Below are experts of layer 7 (counted from 0) of a mixture-of-experts language model. Rows are named router (the router's row for the expert), gate (a neuron's input weights, with its number), up (a neuron's input weights, with its number) and show model dimensions 0-223. Each number is 50 + 12 x the weight over its row's rms, rounded and kept within 0 to 99.
After each expert's rows: a language model's description of what the expert responds to. This comes from a sample of Wikipedia text that the model never trained on.

# expert 15
router:47 43 49 31 40 68 36 45 34 46 34 45 50 67 55 52 46 64 58 47 69 35 62 53 53 80 23 60 51 59 37 43 50 62 57 47 31 36 66 49 42 40 57 60 50 52 60 56 61 69 30 57 64 41 36 79 53 48 65 55 51 49 45 41 66 46 53 48 39 57 46 71 65 56 60 42 44 32 54 46 54 49 44 34 37 59 38 41 70 42 53 39 56 59 52 62 44 23 22 75 51 43 49 52 32 67 38 74 51 27 63 50 68 50 56 50 52 36 31 68 53 59 76 50 50 40 49 31 72 51 54 62 28 49 46 57 65 65 67 56 68 50 62 48 54 47 60 60 29 57 48 45 63 45 54 38 56 48 55 43 37 65 40 58 50 52 52 32 56 46 42 51 57 53 60 24 30 36 57 60 63 33 39 54 42 55 43 62 54 63 38 48 54 43 48 64 52 62 47 50 69 32 48 25 45 44 17 42 71 29 40 45 47 36 56 28 50 58 31 55 46 32 36 48
gate0:67 57 40 54 40 48 74 57 51 74 30 53 51 53 62 40 50 43 48 41 47 28 61 59 37 54 41 60 57 53 47 71 38 44 54 74 44 35 31 39 38 38 55 63 63 46 33 51 43 50 52 41 72 59 46 39 70 59 63 52 51 37 53 57 37 40 35 76 43 44 24 35 71 37 54 56 40 67 67 39 60 59 54 36 50 63 47 48 51 57 55 66 65 62 52 42 57 30 52 65 39 59 69 48 52 36 55 49 71 51 47 57 55 58 17 57 45 54 60 64 61 45 36 71 58 41 30 48 43 52 52 54 42 69 51 41 46 69 66 54 46 49 55 63 51 68 39 48 55 48 53 42 21 40 48 57 47 24 49 56 67 37 39 26 43 57 46 52 35 61 64 58 48 41 45 35 44 57 52 28 42 68 43 12 65 73 21 36 56 47 34 44 53 55 63 37 34 71 49 57 42 38 44 38 44 31 47 39 52 27 30 60 55 43 50 49 60 60 36 51 58 37 47 51
up0:87 38 18 65 27 56 57 53 60 52 50 43 60 37 43 41 44 56 30 35 36 35 57 58 46 56 56 59 51 63 52 59 27 65 48 60 46 41 29 43 32 43 63 61 49 72 18 60 51 36 46 30 43 58 45 37 65 62 43 75 55 66 39 51 43 43 33 69 54 46 25 29 52 38 68 53 32 61 68 54 65 71 47 53 48 42 62 50 51 74 40 40 49 38 66 38 41 55 40 58 57 66 65 42 71 38 54 46 62 63 44 55 51 53 08 55 46 57 48 64 58 50 49 66 58 39 48 49 43 53 48 59 47 46 38 40 44 62 69 49 57 61 60 50 58 35 43 61 47 47 45 34 26 64 43 47 55 34 53 63 69 28 45 37 35 54 52 66 58 55 58 58 41 53 53 54 56 46 62 38 41 64 42 37 78 58 39 44 46 46 57 39 42 53 46 41 19 69 56 56 48 38 32 45 57 42 50 46 48 40 44 47 42 29 45 61 54 56 53 74 49 50 44 49
It responds to: Asian and Arabic names

# expert 16
router:37 68 66 47 23 53 34 65 56 74 50 64 36 58 48 44 48 43 58 38 42 57 38 55 66 46 54 44 56 58 39 54 40 35 52 33 56 51 49 54 47 31 43 38 60 67 56 53 72 59 37 50 61 62 60 55 65 72 57 64 68 53 50 43 47 59 51 41 72 58 27 75 44 58 56 54 39 53 54 40 39 75 35 59 49 41 82 68 65 52 61 53 67 67 74 58 50 68 43 56 41 55 66 40 52 36 41 66 37 34 43 53 43 36 59 65 49 39 50 30 63 43 31 57 62 66 36 42 50 58 36 46 62 31 52 43 53 54 32 44 63 67 73 55 52 52 44 57 50 43 55 76 51 58 71 57 56 60 33 52 69 38 75 45 40 33 70 65 71 71 50 58 41 60 32 43 64 57 56 56 34 46 72 62 63 43 45 60 36 45 43 58 68 54 43 62 62 42 32 52 40 43 45 60 54 41 63 48 65 46 59 33 39 26 67 47 46 49 52 44 46 36 36 46
gate0:54 41 35 51 45 36 53 33 40 41 25 72 58 37 41 53 54 27 63 31 45 46 34 41 53 54 49 56 55 72 58 48 37 64 72 27 71 60 59 51 47 55 54 39 67 36 40 46 54 48 39 69 57 49 43 55 39 37 61 60 57 67 31 43 54 66 48 56 70 57 41 44 48 44 50 27 39 49 54 34 72 69 54 56 42 69 16 65 27 23 45 42 43 65 57 40 50 75 48 55 63 40 13 42 52 46 39 50 37 44 48 33 44 49 57 40 60 38 38 53 49 45 63 60 36 37 53 35 44 42 66 33 41 36 40 45 68 55 66 54 63 48 62 50 86 39 40 48 65 50 67 53 55 43 38 48 62 49 39 63 65 48 57 59 64 45 44 32 43 62 49 59 56 51 47 53 65 49 40 41 52 68 59 39 59 36 66 46 42 56 27 48 61 50 40 69 63 37 32 55 61 32 53 49 44 43 56 36 63 48 46 62 55 44 50 70 34 35 25 54 53 59 53 62
up0:42 73 67 40 50 57 54 68 51 47 51 45 45 46 62 40 40 58 44 63 58 55 68 58 51 39 65 50 23 22 40 40 64 53 51 62 53 44 70 49 48 58 43 55 38 50 67 50 47 35 39 39 31 49 54 54 48 58 37 49 48 39 69 41 50 56 72 49 48 47 65 49 39 71 45 52 35 62 64 53 39 39 39 40 43 37 80 51 86 65 57 47 64 61 35 61 34 41 41 40 38 60 66 72 61 56 40 40 58 53 63 45 52 65 32 58 49 69 59 50 65 51 25 31 67 61 56 74 45 61 32 55 39 58 68 48 40 51 50 61 36 34 32 50 07 60 80 64 34 49 57 37 44 45 46 41 44 52 81 42 36 50 44 37 48 55 40 65 56 35 58 45 51 65 42 55 35 50 51 51 39 46 64 35 41 60 43 52 51 46 65 51 43 53 61 26 54 54 69 43 60 55 38 55 47 55 48 64 51 26 55 46 48 56 65 35 63 57 52 48 22 49 61 43
It responds to: Capital letters in codes

# expert 4
router:36 41 28 43 43 50 62 44 29 66 48 49 49 36 44 58 49 64 54 67 66 63 63 40 45 66 57 33 38 38 47 68 39 47 66 45 51 77 35 42 57 49 64 57 35 61 48 35 55 32 55 73 69 49 40 58 47 53 44 35 40 42 59 47 39 52 71 54 52 64 53 24 44 28 29 48 53 36 62 74 45 51 26 61 56 77 60 46 67 35 57 43 76 36 65 67 44 58 49 40 44 53 44 39 28 42 44 74 45 74 59 40 50 34 62 41 50 68 43 49 64 54 64 56 32 34 63 45 52 38 68 54 48 58 47 51 57 47 50 41 59 39 52 51 54 33 54 45 68 47 34 58 41 37 51 57 49 72 40 58 45 58 70 49 56 42 41 58 43 26 41 23 56 30 57 44 73 45 44 34 53 56 43 44 33 35 59 45 49 45 57 45 23 38 43 55 47 47 59 38 51 34 44 44 32 43 50 22 35 59 47 72 45 50 56 47 31 56 59 51 42 58 32 39
gate1:62 63 31 53 72 49 26 63 52 39 49 33 61 45 45 61 62 48 44 36 66 35 70 27 44 57 56 31 37 56 37 41 62 42 47 21 70 53 32 29 43 38 54 44 46 40 41 58 57 55 50 50 60 45 40 57 62 73 63 44 61 32 32 54 50 55 55 78 40 53 44 34 29 36 59 53 42 63 50 73 55 53 66 62 62 59 33 52 46 50 52 47 48 54 36 55 33 39 51 36 51 76 53 56 42 41 46 45 63 63 47 42 71 12 46 54 72 69 62 48 70 56 51 48 56 27 47 29 58 65 33 53 58 50 44 32 57 18 45 66 50 47 53 63 44 46 59 39 43 52 40 61 55 57 57 58 44 45 31 41 47 54 50 67 73 32 41 40 51 60 52 62 59 69 49 42 61 51 47 32 64 39 33 57 57 48 42 59 52 47 50 32 53 36 43 48 60 56 52 44 25 57 49 59 22 44 49 52 44 47 67 24 36 51 57 55 46 34 61 54 67 47 40 30
up1:61 75 38 57 59 42 37 43 50 36 54 22 63 32 53 50 70 36 44 45 65 30 75 30 42 64 66 42 38 51 47 48 51 35 53 30 64 43 38 25 48 31 69 36 30 44 45 69 50 60 54 36 43 46 49 62 65 65 42 40 56 44 38 44 56 42 57 69 37 57 58 34 36 37 57 52 50 56 47 74 49 39 61 57 48 73 30 47 50 53 47 67 43 49 38 51 56 42 56 30 34 81 53 50 40 51 47 44 69 53 55 45 70 20 36 52 73 61 56 35 51 51 52 48 60 36 48 35 48 59 37 47 46 59 54 39 64 21 41 75 54 30 44 57 45 62 53 39 32 44 29 69 47 49 54 52 55 66 52 46 59 48 45 60 61 44 39 49 48 40 45 54 41 55 47 43 50 45 48 37 55 38 39 50 64 68 37 63 45 52 57 41 48 36 49 59 58 61 51 40 28 59 64 62 26 41 50 69 40 46 61 21 38 46 65 49 74 31 64 54 57 69 44 41
It responds to: Prepositions after nouns

# expert 14
router:59 52 46 31 68 35 52 54 52 57 67 61 43 52 63 47 45 68 45 63 65 45 32 27 25 63 41 60 64 59 51 58 41 50 44 62 49 64 64 56 54 46 61 57 51 53 26 58 59 40 47 62 58 67 67 57 34 65 47 50 67 28 51 50 23 32 54 41 43 57 49 50 41 47 42 49 34 55 27 41 54 33 67 49 43 47 56 56 75 52 40 41 56 72 30 35 52 47 51 41 50 37 59 41 42 67 39 48 58 65 36 35 33 32 42 39 69 40 58 58 56 49 49 43 45 56 67 45 46 54 51 50 33 39 47 49 38 41 38 45 56 57 32 79 49 57 64 35 43 33 69 69 51 71 43 41 44 34 45 57 56 61 23 42 58 47 55 50 28 60 67 64 56 59 30 67 46 40 20 41 41 56 45 37 59 66 44 55 63 70 64 43 31 55 49 63 59 69 33 49 40 45 31 66 38 50 72 50 50 78 62 61 48 67 49 48 42 53 60 44 53 45 80 47
gate1:33 74 34 41 69 58 67 50 49 58 59 56 58 48 13 48 36 66 35 37 61 49 57 48 62 45 37 67 54 56 54 42 60 51 64 26 45 35 66 46 42 35 18 44 56 46 35 60 64 52 52 53 50 55 86 21 67 53 47 34 63 44 56 78 53 59 47 40 54 50 74 39 25 52 53 69 49 63 40 29 69 55 47 51 66 51 53 50 53 40 35 45 55 58 73 46 54 46 35 54 50 45 62 47 55 46 31 54 41 58 43 47 38 48 58 53 46 54 42 43 44 49 58 43 55 32 46 41 36 55 44 42 51 36 50 55 25 36 45 47 40 48 57 59 46 51 54 57 57 56 36 39 31 60 40 43 48 55 86 55 31 43 54 75 61 61 47 49 72 56 43 40 42 61 30 45 61 47 46 39 63 59 37 46 48 60 53 37 40 51 46 50 62 62 50 41 40 47 31 37 50 33 34 71 47 63 42 19 55 41 69 55 49 67 55 56 72 45 63 32 50 77 50 53
up1:60 39 58 54 35 58 19 40 46 37 53 43 37 63 80 53 67 39 68 49 33 61 49 55 46 31 69 36 45 35 60 62 38 49 29 69 65 59 17 51 70 51 63 58 33 39 74 44 22 42 51 56 26 40 25 68 28 44 52 75 45 47 61 24 55 47 53 78 46 39 37 65 54 41 43 49 51 53 63 56 35 44 59 55 36 41 43 59 48 62 53 47 43 48 43 59 67 48 53 36 47 52 56 55 49 45 48 50 55 31 48 49 57 43 39 48 50 54 66 56 52 58 61 54 35 61 56 43 58 43 52 59 47 68 60 48 87 83 65 65 56 49 52 41 46 45 49 35 45 53 61 51 72 49 47 66 54 44 29 46 55 51 58 22 55 26 63 51 44 55 59 51 57 30 65 53 42 44 51 71 47 47 58 58 42 49 46 62 48 44 54 36 38 42 61 54 60 40 64 60 57 57 63 37 41 47 57 81 53 47 43 63 48 30 54 49 33 57 31 56 40 47 57 41
It responds to: Digits in dates and infoboxes

# expert 3
router:45 33 52 32 40 65 46 46 71 70 67 50 50 36 28 68 63 44 29 30 42 71 39 35 58 52 52 50 58 50 63 39 59 59 54 45 57 58 44 58 59 55 31 70 44 45 53 59 56 45 57 43 71 51 72 55 45 57 35 33 56 42 45 53 45 62 56 44 35 49 70 47 43 45 43 72 57 49 62 43 60 44 69 24 63 59 36 53 63 37 64 34 67 63 61 68 53 48 53 64 32 33 55 47 53 57 70 53 78 40 67 70 28 50 53 38 29 49 46 54 43 57 54 50 49 64 70 59 72 58 61 48 78 36 53 74 46 48 43 45 47 56 44 61 38 59 53 31 37 46 26 70 42 45 60 41 51 55 45 63 59 66 43 46 47 63 45 63 54 71 45 55 61 67 31 50 50 37 48 41 44 47 44 46 71 70 64 27 39 69 67 42 44 53 39 55 49 36 59 39 35 51 46 45 40 59 53 53 73 62 52 57 46 62 56 48 76 63 49 37 45 42 55 80
gate1:36 62 47 51 48 60 44 62 53 47 41 47 41 50 61 58 77 53 33 86 31 38 75 34 55 53 58 52 41 59 21 55 58 50 35 73 56 53 42 44 52 42 34 76 50 34 57 54 50 36 67 57 55 49 50 63 53 53 41 49 50 60 71 52 40 50 44 46 58 46 66 58 26 43 52 71 54 42 39 66 48 57 60 44 33 62 53 36 69 38 55 47 46 66 48 45 71 46 56 53 50 37 28 34 45 31 78 41 66 48 50 50 48 64 32 64 48 72 41 87 26 47 58 45 49 26 55 65 56 55 60 42 44 60 32 63 47 70 65 54 35 50 65 43 53 67 70 54 55 38 53 43 58 52 49 45 68 38 50 55 34 54 54 62 59 52 30 89 46 35 41 43 43 51 41 60 72 57 49 44 36 68 59 59 57 54 66 35 42 61 52 49 40 45 51 42 46 51 39 42 43 42 54 60 48 72 69 57 49 50 40 50 44 60 53 33 68 36 73 45 47 67 45 48
up1:53 60 66 57 56 61 49 58 75 44 37 36 44 63 47 54 75 58 35 58 32 45 68 39 58 79 57 46 38 42 15 44 37 59 69 61 51 52 46 49 45 30 53 74 39 39 69 50 60 37 69 63 46 58 64 49 42 45 55 40 58 56 67 61 41 53 42 51 51 39 57 55 37 37 33 70 45 33 66 45 52 67 63 42 30 40 42 29 49 30 60 48 49 66 48 51 57 46 60 38 44 36 48 32 55 37 74 45 53 47 42 66 53 53 30 51 60 69 49 82 12 47 41 46 55 52 53 62 56 63 66 28 61 64 36 42 55 63 53 55 37 62 72 43 41 59 61 50 32 43 39 47 63 50 46 39 60 41 43 56 54 51 75 54 60 57 45 66 43 34 38 41 44 61 51 48 61 44 38 38 46 66 37 61 58 57 55 41 33 68 61 51 46 41 42 46 45 62 45 28 56 40 48 45 61 66 52 57 62 54 36 49 23 54 48 36 67 35 68 65 61 70 42 49
It responds to: Coordinates and taxonomy

# expert 13
router:48 64 61 62 38 43 40 65 38 52 62 34 39 61 66 42 33 45 38 42 42 51 38 57 77 24 48 52 41 35 54 51 34 55 40 39 55 62 55 40 59 54 38 58 29 53 56 55 58 65 67 53 63 45 46 31 59 43 55 49 47 43 64 55 47 38 35 76 32 55 68 40 37 56 54 44 32 74 51 51 42 53 37 69 57 54 48 36 43 62 49 46 67 54 70 40 35 38 40 32 40 51 41 35 49 54 57 38 50 48 46 46 54 41 41 52 32 40 70 72 64 71 49 65 39 68 54 28 34 39 50 76 37 46 33 46 54 50 57 50 44 69 63 67 40 36 54 58 53 60 49 59 53 63 41 51 33 52 35 13 69 43 29 65 48 76 52 54 59 49 65 58 47 36 53 44 41 50 49 52 54 57 49 60 40 42 58 39 15 56 42 46 64 44 50 79 72 50 55 45 57 46 64 30 51 54 41 60 55 37 50 40 56 47 72 41 66 52 47 66 68 25 65 68
gate0:62 44 56 63 56 45 47 49 25 42 61 58 61 69 49 56 60 41 44 41 54 48 50 65 60 57 44 61 57 45 52 55 66 47 27 29 49 58 41 46 33 62 60 73 50 22 44 34 44 25 59 46 53 44 49 59 37 43 52 56 50 10 52 35 25 50 44 23 40 26 57 49 52 75 50 29 57 61 37 59 36 29 62 40 55 67 53 65 44 39 22 33 57 54 48 56 57 52 48 47 34 49 58 66 62 48 50 44 42 45 61 32 57 60 52 55 52 60 59 56 27 52 30 52 55 64 23 41 62 38 51 52 59 52 52 26 45 40 59 60 82 56 42 47 64 43 57 50 76 59 45 50 58 57 48 46 60 28 55 48 39 78 46 51 47 59 23 47 36 55 43 66 71 39 63 43 66 44 62 60 43 31 53 51 61 40 33 46 26 56 54 58 51 47 57 53 52 28 53 57 60 58 27 61 48 49 35 54 62 65 38 58 51 49 61 41 64 33 52 35 63 51 52 49
up0:49 53 67 60 49 55 71 48 39 44 74 49 41 57 55 61 68 56 48 54 52 60 50 68 64 43 47 53 64 51 56 71 54 40 49 49 43 75 45 40 43 64 70 42 39 34 50 30 51 52 54 55 39 44 28 21 19 42 71 60 48 34 62 61 47 52 34 44 32 44 69 48 39 69 47 41 78 54 54 62 36 40 49 54 52 52 48 64 47 53 09 49 61 66 65 47 67 62 48 43 50 51 62 65 53 56 68 43 58 52 58 35 57 46 52 49 63 66 49 47 45 57 58 32 61 46 54 42 48 30 49 32 51 45 48 52 48 43 51 67 79 56 42 41 59 39 60 65 81 55 38 46 59 55 40 50 46 49 68 48 58 68 43 46 35 52 39 55 39 38 51 62 70 45 50 35 72 34 49 67 50 33 67 56 38 36 28 50 39 34 48 73 61 56 58 40 60 25 40 47 49 64 35 64 26 56 40 70 51 51 49 54 36 36 64 53 59 44 63 45 80 53 45 41
It responds to: Word-start fragments and headings

# expert 30
router:63 51 60 58 50 54 58 62 34 52 67 40 51 59 60 55 40 54 37 31 48 27 34 50 48 58 43 67 52 53 48 70 42 62 49 49 43 44 47 09 66 62 49 45 61 54 63 55 70 24 70 35 39 31 49 28 63 32 44 38 66 57 54 58 41 37 60 64 31 48 55 48 46 62 35 41 53 26 39 58 66 40 76 49 32 30 34 34 43 59 30 48 45 31 50 57 44 56 48 54 32 65 39 44 72 46 48 47 23 38 67 55 50 46 51 57 39 46 51 41 42 64 48 43 54 65 52 58 22 73 67 39 33 48 28 64 40 58 50 59 64 66 47 55 60 24 58 52 46 63 60 61 48 45 47 60 51 34 58 35 58 55 56 60 35 39 55 53 60 47 58 38 39 50 44 51 49 44 56 34 60 27 59 38 54 37 25 69 64 63 70 56 31 54 52 37 61 65 43 54 44 52 59 42 44 30 40 50 35 43 46 45 48 62 63 37 40 60 52 62 52 65 38 27
gate0:59 69 36 37 59 58 66 37 46 21 30 46 27 31 27 66 29 57 36 65 23 65 65 56 64 50 54 52 43 59 46 53 46 19 67 55 54 67 45 34 66 28 59 48 70 67 53 51 52 52 32 63 75 38 37 56 52 63 41 36 42 39 52 67 69 34 58 52 51 49 56 64 52 45 39 69 45 31 54 70 52 40 49 40 35 63 42 47 44 67 34 58 33 61 49 58 58 50 36 49 55 56 37 57 36 55 40 46 50 56 45 36 61 43 42 48 60 57 41 52 35 42 47 77 67 30 59 63 59 45 54 41 32 57 57 65 58 40 45 77 57 59 62 55 49 47 41 47 45 51 50 53 41 60 35 50 47 61 30 31 54 53 57 51 40 41 43 44 69 71 27 44 48 53 36 53 63 58 58 60 42 53 50 35 67 57 67 63 80 55 56 73 67 46 48 55 37 56 52 57 42 47 59 50 35 25 65 49 34 45 48 58 49 47 39 39 49 49 68 50 54 62 28 40
up0:35 29 53 56 21 65 66 46 65 22 49 36 44 33 48 76 31 69 43 42 46 44 55 63 56 46 53 50 50 46 47 58 42 40 67 53 50 59 61 19 58 52 68 53 74 51 47 51 31 58 45 46 65 63 35 52 47 69 40 50 52 75 45 54 81 46 62 54 50 40 52 34 57 40 38 41 31 30 26 63 33 49 51 37 51 32 61 50 57 54 43 79 31 57 42 55 59 35 38 54 33 58 59 62 48 61 71 43 48 62 16 33 51 46 44 81 68 56 48 51 19 54 60 52 49 57 49 33 44 37 54 58 33 63 40 71 36 30 40 42 41 54 50 58 48 50 25 55 52 53 40 45 59 60 65 52 65 54 50 55 42 52 43 52 39 42 43 52 59 47 52 55 47 56 25 71 46 50 43 74 49 50 55 42 49 61 59 44 37 57 56 44 49 35 37 69 47 42 64 51 60 44 43 38 35 38 30 48 38 55 40 58 29 60 41 59 54 56 41 42 57 40 54 49
It responds to: Abstract nouns before of

# expert 24
router:51 68 63 55 41 44 52 37 66 46 62 49 54 46 48 49 44 50 46 46 51 44 69 44 40 25 78 52 51 45 43 44 46 63 39 51 39 20 47 39 43 50 35 63 43 53 57 60 53 57 61 59 38 45 44 46 41 31 42 36 52 58 26 38 33 40 57 76 51 55 38 34 66 63 36 75 62 45 38 46 56 47 56 37 52 40 44 31 57 71 60 44 65 39 27 55 50 81 37 40 62 48 36 39 67 51 72 41 52 16 48 46 54 64 53 36 77 46 66 62 54 59 37 61 30 51 47 43 40 39 45 72 81 50 54 30 52 38 62 27 40 65 74 46 45 58 73 56 46 49 41 32 45 66 51 46 37 47 50 40 51 69 41 59 44 42 58 47 60 51 53 62 58 45 33 47 55 47 45 42 60 23 50 53 42 26 45 29 45 42 50 38 50 40 36 34 61 61 32 60 52 34 59 41 54 65 44 49 40 63 48 54 64 48 59 52 45 50 55 66 72 36 73 60
gate0:68 48 62 71 65 48 68 43 61 49 52 59 55 46 50 59 33 46 28 39 30 25 58 53 54 37 90 41 36 53 28 46 37 39 49 32 42 41 47 27 60 37 55 47 41 53 56 50 36 46 41 60 39 28 36 48 45 42 41 39 46 56 45 43 46 75 45 60 60 55 43 48 57 43 56 71 64 65 57 49 53 65 62 66 25 57 43 55 45 49 55 31 67 45 62 68 44 60 59 62 37 54 40 51 59 52 59 40 68 42 54 63 48 51 47 66 67 45 64 40 48 44 56 41 39 42 35 51 42 40 80 65 44 41 38 69 67 46 54 26 73 77 52 36 56 43 33 39 71 46 47 30 52 56 33 34 39 30 53 51 27 64 39 56 55 65 67 43 41 61 55 48 45 44 56 46 42 37 29 35 65 46 41 59 31 52 69 33 48 42 61 55 66 75 63 27 60 56 57 60 50 49 42 38 53 36 53 65 51 55 41 21 39 41 52 35 52 52 48 51 60 45 48 45
up0:67 62 52 70 62 37 53 28 60 41 47 48 61 50 46 45 34 55 36 60 40 27 49 58 49 44 86 57 44 48 35 48 48 42 47 28 61 48 59 30 57 45 43 43 45 48 63 41 33 35 33 64 27 38 39 48 40 55 45 36 54 63 37 30 57 48 53 67 57 50 40 49 54 65 52 60 69 51 59 49 55 48 55 72 60 50 36 48 48 42 53 41 66 41 45 58 47 61 42 55 49 57 40 37 53 35 51 36 57 28 50 78 55 56 43 55 62 37 48 43 53 38 47 55 43 30 28 65 38 31 73 67 49 46 38 49 59 47 49 35 75 69 44 33 48 45 39 47 65 35 39 35 57 60 29 27 25 26 55 41 39 56 23 70 46 74 72 36 46 58 57 46 35 44 56 46 21 39 40 41 52 34 47 61 41 44 74 35 47 37 57 60 51 69 50 34 51 53 52 52 28 47 45 34 56 48 55 48 70 53 57 19 54 45 56 36 42 53 58 60 64 50 49 40
It responds to: Plural nouns and pronouns

# expert 1
router:46 65 54 44 67 63 45 47 63 68 34 53 34 46 59 64 57 81 48 53 70 36 48 27 52 59 39 35 41 46 59 38 48 22 27 69 49 35 41 36 47 59 58 70 48 56 39 47 62 48 49 70 68 61 66 58 49 46 49 48 49 35 39 47 65 37 52 52 49 66 57 49 33 52 25 30 46 45 51 61 55 39 52 45 62 56 35 63 49 42 45 33 71 49 70 50 63 69 33 58 78 45 39 73 58 52 73 65 73 51 64 71 56 66 74 14 57 32 52 44 59 61 46 65 69 65 52 49 41 37 63 38 60 46 58 58 49 47 37 36 50 55 31 55 58 69 56 40 53 47 75 49 54 38 52 56 66 59 51 58 48 40 55 55 46 42 56 35 55 37 72 60 37 46 40 65 49 46 49 37 52 33 64 44 62 70 41 57 60 45 48 41 39 61 49 43 43 73 52 54 41 67 55 46 69 67 46 48 31 51 43 46 37 56 69 52 74 43 49 43 43 37 54 44
gate1:53 74 30 54 53 51 70 66 56 71 46 44 74 47 22 82 44 29 49 46 49 39 59 55 33 49 43 54 35 37 47 36 25 64 47 54 52 70 65 34 50 34 45 48 44 57 44 48 51 49 69 56 52 54 36 49 36 54 42 55 39 42 48 52 57 42 40 22 44 64 38 41 56 35 52 39 58 46 43 73 43 27 43 58 48 55 74 48 45 52 53 53 64 33 65 71 41 55 38 59 39 49 49 58 28 53 65 47 42 46 44 46 44 42 53 45 51 47 62 37 45 29 48 62 42 72 58 53 48 36 74 49 55 65 66 67 49 24 33 54 58 74 37 53 63 25 44 51 55 68 57 40 48 53 53 50 47 45 69 25 46 34 51 70 67 35 58 48 64 77 54 49 50 46 50 37 34 41 42 61 49 23 29 64 45 58 53 39 45 81 50 43 61 45 42 51 42 59 53 54 33 48 72 57 45 37 64 27 40 63 37 44 35 62 49 50 52 65 51 40 56 57 43 45
up1:47 52 43 43 47 62 36 64 37 65 47 38 70 53 15 76 42 29 37 63 58 38 53 57 40 39 36 64 43 34 44 45 25 63 40 69 37 62 71 44 53 44 61 52 43 56 43 36 49 50 62 61 49 54 55 67 42 68 45 65 29 54 44 71 59 62 31 38 34 57 44 37 46 48 58 54 65 40 28 65 32 30 45 69 46 53 62 53 49 63 46 40 50 46 53 60 54 69 35 64 59 44 58 69 27 62 79 56 42 64 34 61 60 42 67 50 61 32 50 56 47 44 50 58 46 63 63 38 64 37 71 52 70 54 56 73 48 39 30 67 51 72 48 60 63 38 53 43 54 69 49 42 44 46 54 52 56 40 83 44 44 37 61 43 60 34 68 56 68 75 33 52 48 39 51 54 43 36 47 56 40 38 37 51 47 45 56 52 61 58 38 38 63 54 57 51 38 55 62 47 40 41 70 54 40 39 66 43 61 75 32 50 51 59 39 50 45 54 52 40 39 59 34 35
It responds to: Numeral digits in quantities

# expert 8
router:64 52 40 53 54 49 65 29 49 49 34 48 71 54 38 45 38 44 45 41 41 36 53 63 47 39 52 29 36 13 39 62 53 49 70 65 35 52 66 37 56 57 56 44 57 35 55 39 29 30 58 39 42 54 60 60 57 48 53 68 68 62 57 55 63 54 43 46 63 50 37 65 51 41 45 39 63 60 48 51 59 42 51 54 40 44 40 53 28 55 73 55 62 34 53 58 55 54 63 41 48 68 44 65 59 49 58 66 34 56 66 65 54 39 66 58 57 45 71 53 37 37 74 79 51 34 39 54 22 57 40 60 39 69 45 42 47 50 67 66 54 45 67 41 72 32 31 42 64 45 45 23 59 30 46 51 39 62 56 60 47 55 53 44 49 51 51 69 67 36 39 55 52 23 73 60 51 30 33 36 46 51 56 61 49 56 46 45 55 26 41 55 47 52 35 45 33 52 52 36 59 44 57 24 43 46 58 31 69 51 53 60 58 35 50 64 26 44 49 43 45 64 55 23
gate0:58 50 48 40 78 68 58 61 57 43 65 63 52 70 36 58 44 48 59 92 64 36 60 43 58 47 34 41 57 51 52 36 62 38 63 55 59 63 44 44 31 55 64 37 65 40 53 46 44 37 39 72 49 43 62 58 53 47 63 62 46 57 43 40 62 44 62 40 44 39 50 55 41 50 46 57 54 37 63 49 50 46 46 32 42 59 57 53 47 48 52 58 42 49 35 42 43 36 66 40 72 56 61 54 60 62 33 57 23 50 82 33 42 49 29 27 54 49 43 16 56 66 35 61 52 48 62 55 31 62 49 42 41 67 39 34 38 40 48 61 45 53 64 32 47 46 54 43 49 45 47 57 41 37 51 36 77 30 56 38 50 29 65 58 51 46 45 65 80 36 39 46 50 45 55 39 33 53 57 52 44 38 70 30 41 38 51 68 51 51 44 20 54 22 38 66 63 54 66 39 44 56 33 32 59 63 46 31 64 44 53 61 50 42 48 49 62 44 35 42 35 53 41 38
up0:50 52 46 58 38 41 40 44 39 70 30 38 66 53 52 43 57 54 38 30 36 72 29 42 55 68 66 42 28 38 67 56 38 47 38 55 43 44 55 57 63 65 43 51 54 66 42 57 72 64 66 42 60 44 44 32 51 35 34 36 44 62 54 47 25 65 26 51 64 57 38 52 70 41 51 40 27 68 55 51 54 58 71 65 49 34 47 44 49 55 48 47 55 48 59 69 49 67 51 55 44 35 39 52 36 46 70 41 61 63 32 62 61 49 72 61 39 60 47 71 60 34 54 38 55 39 54 51 50 38 68 55 54 41 59 61 63 54 50 28 68 40 29 53 47 62 45 47 42 42 55 55 46 60 61 53 29 62 43 48 45 65 46 58 59 48 60 49 24 58 51 49 45 67 33 73 68 65 53 40 64 65 25 75 53 59 42 34 53 48 43 64 47 90 44 43 36 71 37 52 69 41 66 54 44 61 64 65 48 53 46 40 53 66 64 50 33 45 66 61 66 47 62 48
It responds to: Infinitive and function words